python train.py --num_hidden_layers=19 --hidden_size=512 --n_experts=64 --experts_per_token=4 --d_expert=112 --d_shared_expert=0 --hidden_act="relu" --moe_layers=[1, 2, 3, 4, 5, 6, 7, 8, 9, 10, 11, 12, 13, 14, 15, 16, 17, 18] --router_score="sigmoid" --normalize_top_k=false --routed_scale=0.5 --balance_loss=0.000172 --balance_bias=true --init_std_router=0.00611 --lr_router=0.000402 --vocab_size=32768 --norm="rmsnorm" --norm_eps=1e-05 --tie_word_embeddings=false --optimizer="adam_variant" --learning_rate=0.000702 --beta1=0.9 --batch_tokens=131072 --max_seq_len=1024 --train_tokens=1163000000 --max_steps=8873 --dataset="wikipedia_en"
Below are experts of layer 15 (counted from 0) of a mixture-of-experts language model. Rows are named router (the router's row for the expert), up (a neuron's input weights, with its number) and show model dimensions 256-511. Each number is 200 + 30 x the weight over its row's rms, rounded and kept within 0 to 999.
After each expert's rows: "mostly gets" lists some tokens that are sent to it at least half of the time. This comes from a sample of Wikipedia text that the model never trained on.

# expert 25
router,171,203,237,218,176,213,198,185,257,273,218,201,212,227,212,253,205,189,235,204,238,225,201,196,282,167,187,190,210,220,167,210,235,236,220,237,234,199,145,203,202,206,202,211,194,216,188,213,195,190,203,193,217,208,195,182,189,171,210,219,173,221,192,176,205,242,216,210,215,187,214,240,215,192,157,260,261,212,170,163,281,217,205,218,227,158,186,137,193,236,201,173,229,208,175,253,286,202,165,201,193,216,184,177,161,160,194,182,212,200,233,244,201,225,225,206,195,232,201,208,160,206,173,178,198,269,122,214,222,175,269,194,191,237,223,188,271,166,130,184,235,180,208,201,214,268,197,198,181,185,214,139,177,202,134,225,212,201,158,148,180,201,271,165,219,185,190,176,240,220,312,215,234,234,225,187,203,174,147,152,184,237,160,230,205,197,267,242,234,174,234,257,194,205,233,232,192,215,206,170,201,234,196,156,200,169,187,168,199,183,208,143,200,243,257,153,214,222,201,200,191,240,203,183,158,245,173,246,204,157,205,262,249,212,246,202,203,193,205,205,168,192,211,195,212,136,181,215,199,205,189,245,179,194,169,207
up0,208,218,214,174,189,194,235,202,173,194,220,151,193,159,195,227,205,170,229,179,202,167,167,231,168,195,200,235,198,145,191,180,230,237,230,260,228,217,198,202,170,230,238,254,209,170,205,196,180,270,219,258,169,216,215,197,178,200,186,239,143,199,175,207,175,153,211,170,154,242,171,147,176,194,204,247,273,222,247,169,224,181,243,171,211,205,199,193,167,210,192,224,186,189,194,160,212,216,240,248,207,211,226,229,162,204,194,170,142,189,245,185,182,207,210,184,212,204,167,206,198,179,211,210,185,201,153,185,209,192,200,197,155,216,199,203,155,200,203,170,215,224,164,241,189,184,185,202,198,227,146,260,246,220,131,232,195,216,190,242,207,201,214,222,206,207,201,210,233,250,239,276,165,181,183,156,150,181,227,149,194,207,177,191,230,186,184,194,191,155,196,190,200,182,223,228,203,145,201,201,235,187,246,203,165,203,230,199,244,244,163,185,212,202,222,205,246,144,215,249,201,212,193,220,136,204,196,252,194,159,246,205,205,208,145,166,202,229,254,225,216,181,180,161,220,221,170,220,177,204,263,111,193,208,185,184
mostly gets: " won", " killed", " died", " replaced", " appointed", " signed"

# expert 33
router,141,217,238,237,220,264,181,214,215,209,160,217,169,219,223,232,225,192,191,259,197,213,188,189,206,212,211,239,212,214,205,204,228,255,211,166,211,135,157,176,202,210,274,222,224,222,205,233,161,211,182,205,254,221,220,173,216,179,161,187,113,222,161,119,232,203,155,186,173,135,183,200,196,216,211,202,207,221,205,171,253,232,180,182,205,147,267,189,175,155,247,152,235,219,133,148,246,177,172,174,201,207,211,207,148,160,193,167,184,174,231,195,202,231,251,197,169,190,197,172,175,195,175,173,189,214,201,206,160,223,160,196,212,207,202,162,240,193,205,180,230,192,183,208,175,216,165,164,224,250,185,170,154,216,187,203,214,170,201,157,181,161,204,177,207,198,148,182,185,200,264,229,230,222,183,208,139,167,179,110,191,244,206,224,214,189,194,227,199,224,253,244,186,182,241,174,153,170,209,233,207,220,196,191,182,195,219,179,189,163,218,169,194,227,176,227,167,186,240,198,170,231,153,268,187,215,206,226,164,166,222,232,210,226,197,173,258,172,181,182,150,188,236,222,199,203,225,261,165,189,242,202,210,246,181,185
up0,198,183,146,135,210,220,235,202,184,172,232,197,207,207,199,184,127,195,192,222,173,194,197,215,207,206,199,200,223,225,168,186,218,177,226,207,225,154,190,186,167,222,273,166,176,168,210,223,193,205,199,166,205,218,149,207,208,194,191,229,188,233,173,196,169,251,197,276,179,207,156,197,208,216,204,201,187,216,227,170,216,154,201,211,254,170,173,190,163,157,141,225,210,216,226,158,167,238,177,164,202,202,227,178,213,243,137,199,167,111,218,214,202,199,221,210,184,161,175,155,246,194,196,204,225,186,188,141,218,188,197,203,193,209,160,191,166,242,248,223,215,242,210,207,204,175,158,209,213,195,259,189,199,177,167,185,201,198,197,227,193,166,202,203,194,250,239,181,242,198,211,126,230,169,128,195,185,164,249,234,191,176,243,207,242,144,213,270,141,198,206,253,259,161,131,179,209,207,167,228,208,223,191,230,243,231,197,148,173,195,220,200,175,186,174,179,189,178,201,256,185,244,187,225,209,230,210,194,215,227,161,186,196,229,218,138,193,248,167,194,215,210,216,175,149,199,227,273,165,168,240,178,169,206,171,203
mostly gets: " took", " began", " moved", " joined", " came", " went"

# expert 36
router,197,241,199,192,216,139,266,160,216,220,186,147,243,229,254,212,191,166,235,227,230,190,236,239,209,201,215,245,196,250,192,199,196,183,189,178,195,165,209,198,205,240,230,145,195,175,168,160,149,164,257,217,168,199,228,240,207,259,203,154,196,175,222,179,241,213,180,184,218,203,213,171,176,175,236,204,234,180,191,186,150,194,204,217,191,172,183,196,185,206,204,150,242,172,184,227,216,221,213,291,192,205,215,158,144,226,229,177,188,207,189,184,196,165,202,213,179,194,266,165,175,234,185,177,225,194,221,172,169,208,193,228,222,236,192,149,177,208,198,237,155,225,212,259,191,172,158,174,195,158,216,255,153,247,205,207,265,182,181,198,171,178,230,259,199,214,217,168,195,144,219,216,197,184,155,285,167,177,213,205,191,207,183,164,203,165,224,217,182,155,226,192,216,212,206,231,215,163,186,217,237,215,171,227,164,180,183,225,214,183,184,166,183,179,191,160,197,192,189,165,140,227,197,195,180,257,215,249,189,167,200,250,237,241,172,169,188,220,177,225,185,194,153,208,232,205,227,254,247,165,166,186,182,254,228,259
up0,230,224,213,164,212,231,211,203,204,244,203,158,188,213,260,241,182,245,262,163,233,156,214,206,205,216,187,201,239,191,200,232,131,230,192,193,206,154,199,196,201,202,211,195,204,155,173,184,181,140,188,138,215,250,217,242,149,195,145,209,219,187,179,228,251,200,210,150,171,186,194,225,152,259,230,156,204,169,160,188,188,237,146,185,204,175,269,228,205,189,194,157,210,179,149,233,252,210,184,225,188,230,169,200,165,236,190,153,224,177,189,180,224,204,186,255,218,195,234,192,171,222,215,167,240,213,210,191,195,228,159,182,234,176,240,181,236,203,185,235,218,249,178,221,209,202,232,207,182,212,177,203,207,221,178,159,219,150,172,172,201,252,210,167,173,204,205,202,234,230,198,173,177,126,206,215,183,193,198,158,216,191,174,151,177,210,248,218,176,266,201,237,188,192,159,214,262,198,226,196,241,167,179,196,200,177,202,172,218,174,161,216,200,155,188,206,184,215,159,169,221,196,184,199,225,172,245,181,178,247,245,190,161,198,142,127,186,250,202,166,250,274,198,250,228,220,166,174,200,211,231,234,207,197,179,186
mostly gets: " two", " three", " four", " five", " several", " one"

# expert 19
router,213,183,214,208,199,198,197,229,166,220,190,188,222,177,205,162,204,203,202,236,239,230,236,167,204,176,218,231,227,220,205,218,212,197,199,222,197,215,183,145,158,233,210,172,210,181,196,196,195,200,272,200,176,219,141,217,241,197,131,193,238,223,206,130,243,208,202,186,203,168,258,195,192,217,181,191,223,240,215,180,179,160,226,195,193,198,171,139,206,188,244,156,143,214,188,193,224,202,201,201,240,153,222,215,221,199,210,185,217,220,217,232,206,201,230,231,241,180,163,185,167,184,163,220,207,172,234,224,215,197,173,233,200,278,199,187,191,236,167,230,244,188,189,175,290,225,195,195,196,208,198,192,185,235,161,216,182,187,223,206,175,199,240,220,172,264,207,149,157,252,193,227,164,124,232,209,265,215,244,185,195,216,218,174,204,189,270,200,235,199,213,142,184,149,203,157,187,193,196,237,234,160,217,209,228,235,232,223,183,158,238,227,223,109,206,191,181,190,215,216,205,245,181,220,164,218,209,195,271,253,200,199,248,184,204,170,201,213,189,219,219,221,186,206,210,199,136,219,193,180,225,216,200,176,211,180
up0,227,219,190,207,156,249,242,186,212,146,247,272,215,209,263,212,239,137,221,205,219,160,145,174,195,192,189,212,216,161,201,243,223,201,195,167,201,201,201,194,142,245,198,235,259,203,162,235,212,174,179,205,181,155,218,191,243,155,147,164,176,194,186,176,194,174,174,257,207,214,190,187,154,238,198,216,165,206,167,183,189,205,177,228,186,209,169,185,246,226,182,247,207,188,241,194,207,173,238,172,200,141,182,198,192,265,229,158,216,218,222,201,127,205,201,149,256,220,192,200,131,239,184,191,201,221,182,180,216,199,158,125,204,130,165,228,223,138,202,249,167,188,210,229,230,192,186,210,222,212,207,170,246,203,146,179,237,193,240,233,222,278,214,194,202,182,119,148,187,209,193,178,179,223,156,216,179,199,259,208,205,197,177,201,181,173,256,173,144,178,192,152,246,209,176,151,213,193,219,186,187,206,194,221,146,200,166,231,246,209,200,228,223,150,185,244,222,232,182,232,236,210,219,216,195,258,216,212,230,218,224,213,208,179,165,197,216,205,184,224,203,175,162,190,198,201,176,178,229,174,162,147,206,157,222,225
mostly gets: " Genus", "idae", " species", " Phylum", " genus", "ensis"

# expert 23
router,202,168,243,224,166,271,240,187,224,198,223,165,203,177,240,193,187,158,179,201,175,232,206,206,179,203,243,279,201,204,208,257,180,246,178,172,204,193,217,210,207,210,186,237,297,175,161,187,254,186,233,220,241,224,225,215,163,178,193,221,209,201,235,183,243,272,179,202,224,101,214,195,194,155,169,218,177,166,158,217,207,221,216,254,217,216,190,208,242,167,203,201,184,198,162,191,184,169,220,153,189,203,203,177,194,215,210,146,216,170,222,191,208,177,202,194,194,184,189,245,185,148,204,205,257,235,189,190,159,224,208,215,260,213,209,219,216,255,187,199,223,199,193,195,178,171,186,195,166,167,214,160,190,214,170,214,252,242,202,190,165,218,273,210,199,195,177,234,170,192,171,183,175,192,197,200,209,233,220,117,177,214,191,174,236,197,202,191,210,203,219,241,174,220,236,195,237,179,252,228,199,162,125,182,184,203,213,207,208,198,223,191,230,164,229,164,228,226,242,129,209,215,199,199,200,255,210,215,219,196,184,149,188,210,141,203,203,179,142,180,193,293,256,222,176,212,187,166,137,207,182,188,209,227,158,231
up0,184,230,204,150,171,163,133,125,211,204,230,189,193,150,197,196,200,162,188,189,182,165,251,200,227,149,185,197,209,177,203,244,238,184,171,203,217,199,182,215,173,194,243,196,181,205,247,211,188,202,220,118,202,251,219,186,229,251,224,216,162,256,193,197,219,219,201,167,275,209,222,208,218,228,250,200,173,279,206,253,231,200,170,205,195,163,248,191,194,212,200,248,236,177,184,215,193,185,262,207,189,227,199,203,218,237,277,171,233,217,183,202,212,140,210,239,226,226,238,225,186,164,212,233,213,212,199,195,207,189,216,208,193,219,252,224,243,274,207,176,244,186,167,231,212,200,131,227,223,193,181,222,246,250,220,187,145,212,165,190,186,160,195,169,219,220,205,211,215,184,198,197,182,271,232,193,206,200,215,208,176,102,188,198,183,240,266,183,230,206,181,175,186,156,231,195,228,136,217,175,183,195,210,188,241,144,175,170,286,184,208,168,189,241,219,237,234,250,215,182,217,195,181,229,168,188,190,181,264,213,168,244,210,200,178,214,202,225,211,224,194,165,239,193,211,227,223,169,161,221,200,240,160,177,148,173
mostly gets: " km", " million", "°N", " mm", "°E", "°W"

# expert 8
router,210,182,241,214,184,217,153,188,203,195,208,202,224,189,216,185,226,176,206,220,204,201,162,191,216,212,210,203,195,276,209,233,204,223,172,187,264,163,183,167,188,195,186,245,190,191,206,216,128,182,180,231,181,194,159,203,197,189,215,210,229,180,184,192,226,175,197,219,212,164,200,186,136,156,195,203,248,207,190,160,160,240,182,205,147,144,229,154,186,207,208,134,217,131,152,203,218,173,205,242,167,184,195,142,177,200,226,172,165,214,201,224,171,210,168,184,223,217,242,197,210,174,201,210,221,164,196,199,191,170,190,226,202,195,229,153,231,219,268,203,198,191,211,194,234,251,194,150,204,246,186,135,169,197,133,192,215,234,216,183,120,226,255,215,181,218,179,193,194,178,211,234,172,176,199,199,218,243,179,84,181,231,234,179,177,171,189,201,199,142,228,186,230,219,172,133,209,182,247,281,222,236,170,130,182,194,194,182,242,200,209,162,230,202,221,216,220,154,198,150,236,232,203,213,173,215,256,221,189,179,200,173,215,179,177,205,153,185,211,217,211,294,212,197,205,227,218,190,172,220,223,193,221,214,152,179
up0,209,202,159,153,184,211,264,198,179,171,199,145,165,228,185,182,201,123,167,179,250,205,160,202,179,209,191,220,182,192,185,205,179,164,206,227,208,218,210,194,137,218,175,220,205,205,197,282,160,179,216,264,180,214,172,164,242,193,201,177,203,184,219,234,211,168,278,244,170,156,180,166,190,174,239,230,186,195,259,194,254,219,260,172,205,245,226,205,150,250,268,228,242,238,191,180,238,205,219,246,199,199,213,185,256,193,250,210,172,200,200,157,177,242,226,195,284,175,241,244,263,189,208,171,195,206,184,160,187,174,187,228,209,236,194,178,148,189,201,210,160,147,177,226,196,235,227,201,173,231,203,247,233,216,182,215,210,176,243,192,209,188,225,211,189,202,212,198,139,185,200,237,145,206,189,181,242,256,206,185,156,177,166,236,182,121,193,240,146,183,195,226,164,222,227,168,229,221,215,236,259,211,210,204,185,235,232,172,241,199,173,190,245,208,260,198,219,189,213,230,194,230,205,244,278,200,199,157,175,223,153,218,204,235,190,191,133,178,180,227,158,243,200,256,223,204,231,240,109,200,223,206,161,176,156,234
mostly gets: " roles", " systems", " problems", " areas", " issues", " destroyed"

# expert 14
router,165,212,253,194,200,215,212,178,211,242,235,209,211,196,261,240,212,191,201,252,154,213,165,213,201,160,191,176,284,253,213,201,254,198,180,187,210,198,169,116,146,266,203,217,245,193,180,189,181,263,187,192,186,199,189,257,172,249,203,158,221,203,153,184,223,156,184,184,235,209,158,243,196,210,147,200,217,201,185,195,190,174,142,247,172,172,220,147,182,187,241,180,217,201,145,170,177,181,161,216,180,209,195,160,157,226,236,162,193,171,206,224,166,205,199,209,204,197,214,188,199,194,165,190,193,259,170,217,165,193,213,227,205,234,246,139,217,271,237,262,180,243,251,250,274,231,178,194,149,203,138,195,162,197,195,219,195,211,231,185,188,208,209,207,177,220,199,185,213,220,216,247,226,171,227,190,197,177,163,161,172,211,225,166,214,206,206,192,212,192,215,220,196,220,203,203,217,145,158,266,166,190,171,141,212,234,217,156,209,152,228,179,220,170,247,189,212,165,204,198,204,227,176,181,140,157,275,233,189,151,220,208,170,201,215,229,215,232,223,193,189,235,137,207,240,224,194,225,198,212,189,193,164,219,195,208
up0,143,220,212,252,175,179,247,167,179,215,193,236,240,197,208,187,215,194,208,265,187,195,217,197,245,227,180,171,230,178,157,236,163,236,164,183,220,200,165,179,176,195,193,220,195,175,211,234,216,277,211,178,173,181,213,212,214,174,160,137,194,175,190,210,209,163,141,217,202,198,219,197,182,251,162,285,124,177,170,207,180,235,211,170,214,171,175,206,180,191,200,150,230,215,173,138,191,170,203,194,159,185,175,160,147,193,190,105,149,200,267,209,148,195,195,167,190,190,236,210,197,153,182,212,223,196,232,233,191,167,208,198,239,187,177,231,255,167,223,238,236,202,200,187,231,162,239,178,186,199,230,190,156,140,219,175,174,218,178,144,200,190,230,242,196,261,175,198,189,220,256,208,235,151,179,196,213,270,177,133,165,200,176,131,196,231,180,214,248,174,246,227,168,237,166,209,147,180,209,225,208,229,136,131,195,190,212,194,180,181,228,168,247,153,192,168,232,184,264,148,180,190,135,209,214,205,202,287,241,101,209,199,234,192,225,192,235,186,214,160,191,214,206,270,269,245,159,249,179,229,155,199,174,223,166,220
mostly gets: ".\"\n\n", "\".", ".\n\n", ").\n\n", "\".\n\n", ".\""

# expert 0
router,114,154,224,172,184,155,175,172,180,218,181,216,230,181,160,194,222,180,192,252,209,200,183,178,251,208,207,212,184,253,163,192,244,190,159,260,167,237,197,164,203,245,253,240,225,235,202,243,193,208,182,181,150,162,129,177,186,184,183,238,174,258,142,142,178,223,149,219,220,199,212,276,205,170,155,199,186,241,256,210,203,202,252,232,208,153,225,161,180,160,196,185,257,205,193,195,233,157,177,220,229,189,188,186,132,178,216,203,167,153,219,240,221,192,219,169,188,250,225,202,223,167,163,213,187,241,169,231,201,194,195,187,227,223,214,226,218,223,184,213,223,238,156,194,191,202,144,239,179,215,204,199,184,245,209,181,175,215,254,193,173,192,233,202,209,201,200,214,150,197,230,226,214,186,162,220,175,170,208,115,194,227,185,243,188,144,207,186,215,174,213,205,212,200,197,169,202,191,261,209,162,197,195,184,161,216,214,172,230,194,200,225,209,211,227,204,175,185,223,166,207,230,163,182,180,237,204,224,171,159,184,189,208,243,175,186,189,174,226,205,174,177,184,131,206,196,198,205,196,188,190,235,199,183,217,221
up0,252,205,208,165,178,189,204,115,221,235,171,228,238,174,228,227,147,204,248,239,153,152,232,159,204,231,181,249,219,261,195,219,215,212,212,130,190,242,251,201,183,222,204,249,209,228,201,256,140,221,198,249,181,242,177,228,209,173,204,238,210,215,201,138,194,192,192,221,210,215,182,176,152,173,202,196,185,212,242,183,227,247,179,192,204,238,162,168,199,192,208,230,169,185,189,162,181,200,213,192,184,168,239,224,193,225,197,201,208,226,157,261,167,164,188,206,190,200,209,193,126,193,195,192,232,191,282,177,208,184,225,158,145,215,234,218,207,187,214,237,204,214,253,192,213,223,158,234,241,207,191,152,193,271,205,192,225,193,202,192,202,191,211,240,194,189,248,157,200,207,217,220,130,133,208,213,198,153,187,198,217,182,187,176,251,238,235,170,245,180,260,215,238,165,228,224,175,240,164,206,144,211,197,201,155,192,229,219,208,164,249,208,172,179,159,210,234,247,174,241,188,233,173,228,193,163,220,206,270,180,189,234,176,223,148,202,162,206,180,177,245,230,153,150,171,227,193,145,189,215,211,208,184,201,165,142
mostly gets: " help", " able", " According", " due", " response", " provide"

# expert 35
router,197,227,201,152,162,248,240,203,246,205,229,180,153,166,206,236,235,180,211,200,150,180,190,236,195,223,177,206,209,201,196,330,212,203,211,197,234,185,173,193,220,230,189,155,200,168,157,204,203,176,184,192,203,180,188,184,214,189,202,169,195,214,162,184,197,205,213,187,240,208,239,208,199,159,166,185,202,132,244,223,181,226,180,237,168,173,189,205,226,209,191,247,268,195,225,216,187,200,193,247,188,182,229,215,214,225,236,167,207,217,210,195,139,199,236,227,188,176,236,238,207,196,190,185,283,221,212,201,194,191,234,170,241,212,230,214,268,242,150,210,220,226,186,191,258,217,204,141,183,218,170,185,211,242,154,195,194,201,192,205,189,171,223,189,178,222,195,228,194,190,204,260,215,199,195,176,260,228,180,161,182,180,231,162,224,181,193,211,183,195,215,199,172,181,204,225,253,216,202,238,198,211,184,185,226,239,243,197,222,170,234,176,162,210,207,161,176,225,208,174,237,227,207,197,165,194,170,254,216,172,209,190,183,192,184,183,242,129,161,176,202,209,179,192,222,270,138,198,205,250,200,184,217,181,152,221
up0,198,197,208,206,241,192,163,198,262,209,196,136,176,226,224,236,222,201,199,264,182,198,204,231,170,192,161,163,214,262,230,224,254,226,141,197,223,186,190,183,209,219,220,174,257,242,198,178,172,199,227,127,207,185,166,180,172,202,199,207,237,177,146,200,189,203,221,259,216,184,200,215,226,170,217,146,190,250,258,177,236,205,200,196,167,204,181,183,227,199,185,207,279,160,160,175,184,167,181,209,196,173,147,168,212,202,200,240,230,207,250,219,209,196,241,197,185,195,187,222,240,191,250,182,250,227,201,166,221,172,231,195,177,213,179,174,187,199,173,209,227,164,239,212,247,246,199,202,197,182,197,162,156,204,166,176,228,221,229,168,215,234,260,186,269,207,175,196,228,273,239,153,208,200,159,243,237,256,213,209,230,219,200,220,185,188,144,206,167,188,193,237,222,183,191,243,186,234,176,188,172,193,176,153,186,293,218,149,208,184,242,193,214,246,205,272,224,166,227,166,174,209,177,216,202,202,235,155,209,132,168,213,202,210,160,175,184,216,184,186,245,221,199,177,203,157,220,221,232,245,157,200,160,138,202,183
mostly gets: "°N", "″N", " MPC", " ·", " Candidate", " Lemmon"

# expert 31
router,232,236,242,188,168,192,202,181,211,210,242,231,186,208,211,211,224,220,197,219,233,172,206,175,240,190,214,229,206,213,186,223,165,203,256,236,218,224,181,168,218,241,205,246,213,200,203,169,184,181,218,173,143,188,214,205,138,188,198,214,218,194,205,217,198,162,199,184,208,185,188,188,200,152,156,242,202,183,243,150,219,180,244,197,191,154,186,189,148,170,176,188,209,213,169,201,224,173,246,230,153,195,195,124,192,156,239,213,158,213,173,211,171,201,192,222,207,271,178,181,163,144,244,211,236,175,224,227,236,225,179,199,225,179,217,199,169,191,232,214,168,163,239,237,188,192,142,246,256,232,166,209,194,203,179,223,220,229,227,213,80,205,231,194,200,199,175,208,174,114,263,161,235,180,187,277,169,241,241,137,200,266,218,194,186,193,234,221,171,216,158,160,221,215,184,174,214,204,269,210,174,218,163,190,187,214,216,189,199,207,229,200,206,206,211,223,197,197,224,185,173,170,170,208,193,172,259,185,227,171,213,190,174,205,212,172,142,258,167,205,164,242,163,197,213,210,181,242,208,171,200,165,217,194,187,190
up0,276,223,154,177,189,216,197,218,177,224,205,207,174,237,257,164,177,180,189,191,215,247,204,217,161,171,146,171,192,183,157,195,169,225,198,189,235,149,185,165,234,188,214,223,156,186,227,220,181,187,200,241,248,178,157,234,212,197,212,208,181,274,194,170,221,203,224,166,179,183,234,167,184,129,270,187,233,244,176,194,193,198,135,136,225,201,130,222,232,196,218,185,213,235,164,200,181,180,167,241,167,150,212,181,214,245,214,194,181,247,194,227,170,179,193,266,213,191,192,190,210,157,200,183,204,175,251,221,251,232,169,149,202,171,228,198,242,228,216,187,197,167,144,246,197,183,161,249,246,240,212,161,182,199,165,207,188,224,209,208,188,215,214,183,283,208,205,198,232,156,185,178,244,129,194,155,228,187,185,173,202,199,207,201,233,215,208,228,250,194,201,200,147,197,202,218,186,181,223,246,183,223,173,191,234,175,235,194,212,181,200,179,193,201,183,190,240,207,157,254,200,211,267,227,207,132,259,157,173,234,178,198,215,204,255,200,199,168,223,212,193,225,169,233,187,170,250,147,132,217,217,193,159,161,167,194
mostly gets: " died", " training", " located", " worked", " politician", " appeared"

# expert 12
router,178,225,229,190,191,207,150,172,199,217,246,208,180,191,201,150,208,208,147,211,231,184,194,213,205,206,162,214,228,232,201,273,226,246,167,143,207,176,202,210,195,251,156,194,212,201,175,220,199,198,178,213,224,162,159,252,206,186,165,200,182,196,217,192,202,185,210,198,218,210,201,194,172,178,217,197,192,223,212,207,216,143,282,229,198,162,180,192,158,178,239,194,195,152,186,198,235,220,171,177,144,204,192,147,161,200,193,194,175,184,170,215,176,214,246,158,200,169,230,194,229,233,185,205,233,191,187,221,234,276,202,230,188,204,204,208,176,244,201,229,215,210,285,210,204,216,132,219,200,260,149,167,202,227,191,202,221,208,221,135,108,255,253,301,100,197,234,164,177,188,249,156,183,199,193,167,247,224,282,167,218,209,217,178,244,189,245,241,207,185,197,268,273,204,222,226,214,182,207,218,221,197,184,179,173,253,246,213,200,198,240,217,202,168,163,199,231,170,194,222,239,206,220,266,196,209,221,246,253,200,204,223,265,201,247,176,244,247,215,204,181,244,193,223,216,223,161,178,171,207,229,191,211,169,196,206
up0,199,165,170,184,193,256,192,190,145,160,216,223,163,155,183,142,163,208,166,225,227,214,194,186,145,223,191,144,186,203,150,228,173,228,154,159,249,221,234,201,166,206,208,188,266,203,230,181,187,240,226,215,179,169,138,252,189,173,200,135,218,157,210,200,164,140,207,189,174,171,183,237,177,172,185,188,234,247,202,153,216,222,207,235,203,174,226,184,160,207,194,174,218,183,214,231,197,235,261,169,183,194,166,244,199,192,234,130,190,210,202,202,160,185,201,206,242,214,217,167,192,197,216,180,199,219,183,172,156,213,122,181,240,201,168,245,169,161,255,222,198,182,244,214,233,200,205,193,221,236,140,212,169,190,260,164,229,224,244,170,161,201,194,220,184,213,212,135,199,184,246,185,150,258,213,198,308,201,181,219,238,176,222,227,200,141,223,224,200,210,170,247,194,200,214,230,195,177,195,170,204,159,201,213,216,233,239,163,202,157,218,242,231,180,164,244,203,212,184,242,196,245,114,228,168,199,172,172,174,196,210,149,172,246,214,202,158,256,191,207,182,183,191,166,220,209,194,173,157,218,182,193,202,200,181,156
mostly gets: "See", "Personal", " Website", "Scientific", " MPC", " Species"

# expert 37
router,145,224,216,192,219,207,148,206,211,261,166,162,217,220,223,168,184,186,207,267,217,180,184,197,211,177,153,182,164,201,209,212,225,208,157,197,232,205,187,176,243,219,233,221,194,195,205,156,188,220,243,207,203,213,198,194,192,210,206,226,158,213,207,241,217,157,181,222,249,202,211,155,206,219,203,197,208,166,197,204,240,236,224,224,185,140,221,141,185,222,217,186,254,185,232,217,193,167,169,264,185,152,222,239,178,203,201,198,204,223,222,165,148,196,206,172,207,256,242,191,193,179,173,169,212,222,169,191,150,187,159,229,206,265,193,203,223,296,198,256,204,193,181,227,202,220,188,177,150,219,229,175,195,226,150,161,178,201,185,229,132,248,155,206,213,164,177,196,232,246,290,188,250,204,212,169,186,225,234,140,192,199,176,186,178,241,177,185,209,165,191,173,205,202,200,227,181,161,194,226,266,202,150,158,162,146,205,207,189,208,232,194,228,230,205,213,215,198,172,223,233,209,195,176,169,167,211,211,217,186,202,195,250,143,177,167,173,248,187,243,183,196,149,181,201,207,270,228,220,209,201,227,232,208,194,176
up0,255,255,185,206,192,204,157,214,218,246,194,216,243,141,156,193,176,189,214,174,207,195,181,211,218,170,161,158,210,238,180,180,202,240,222,188,252,164,224,157,210,198,223,165,238,217,192,279,223,210,181,203,154,235,212,176,211,157,235,185,186,199,180,155,137,228,183,234,216,190,237,196,145,190,131,188,186,169,229,174,199,179,203,177,219,149,249,205,177,200,151,151,225,206,195,187,205,162,189,181,169,184,232,186,185,166,188,201,210,229,207,174,148,247,211,212,228,195,185,147,149,160,223,197,242,220,156,162,222,228,188,202,202,269,246,226,151,224,187,233,258,188,194,242,182,246,203,175,233,202,193,213,203,268,211,164,239,212,213,192,204,271,180,210,150,208,240,234,156,167,208,242,199,187,173,206,233,205,186,159,184,184,185,203,147,261,229,189,144,184,180,220,191,202,200,223,193,147,171,213,193,225,149,226,189,215,188,137,205,177,164,219,180,187,164,239,206,170,177,145,257,245,145,209,159,206,259,239,217,205,253,172,177,223,195,207,237,205,215,241,225,245,194,180,228,191,194,215,156,180,194,255,223,208,209,178
mostly gets: ".\n\n", " \"", "\n\n", "===\n", " '", " ===\n"

# expert 55
router,174,207,150,150,174,232,139,156,181,203,243,206,215,210,212,227,191,195,171,277,294,217,220,198,254,182,236,214,191,245,226,252,203,220,198,154,228,177,227,200,178,251,211,179,233,190,202,172,202,180,232,175,207,159,112,239,159,171,169,244,172,173,165,218,192,176,188,174,208,246,178,207,178,193,185,189,191,206,234,222,246,166,241,189,186,147,187,213,208,172,195,219,179,174,180,247,256,225,220,211,187,198,221,156,203,219,213,189,205,161,159,246,178,159,177,239,174,223,215,194,191,215,196,198,214,184,213,224,216,232,203,232,208,195,190,196,208,225,214,253,220,205,242,211,187,181,137,196,177,209,159,184,225,207,158,181,172,176,211,203,138,250,227,239,163,234,235,186,190,149,165,203,170,195,169,225,184,271,268,82,182,165,217,183,243,187,217,192,197,127,222,259,211,188,143,205,196,117,215,239,230,243,174,157,205,251,207,163,218,205,213,208,212,159,209,209,245,165,249,176,183,187,172,258,200,208,211,224,222,180,169,170,256,212,225,184,210,281,191,201,189,253,223,208,179,190,178,216,185,185,226,204,206,162,183,186
up0,221,177,206,144,259,218,197,228,177,150,209,194,212,180,207,190,203,205,162,212,248,194,174,169,233,145,194,271,228,177,197,177,232,192,210,213,178,208,146,211,166,248,183,207,205,271,147,181,170,205,214,178,168,207,213,219,175,141,228,231,177,154,229,160,233,173,195,202,201,250,218,176,267,163,180,172,235,156,241,197,241,147,242,202,188,259,240,248,184,192,183,176,177,178,171,181,223,236,245,192,204,273,252,230,193,191,201,202,155,172,207,224,197,204,192,189,167,188,259,189,204,183,162,230,216,191,192,169,211,159,174,202,208,191,188,188,155,187,172,191,185,207,219,202,215,229,210,150,219,167,237,208,182,174,196,173,216,217,164,156,185,255,180,206,137,129,181,257,210,180,202,245,233,221,212,230,200,188,248,203,222,233,183,194,241,221,173,195,215,209,218,235,213,189,187,149,227,169,240,224,191,217,216,158,171,181,231,194,185,208,232,243,192,218,164,192,187,226,158,185,148,252,226,213,156,194,201,204,181,240,230,212,187,227,206,164,172,210,156,179,179,197,235,140,180,210,182,162,225,103,201,176,169,236,189,148
mostly gets: "See", "History", " information", " films", " programs", "Career"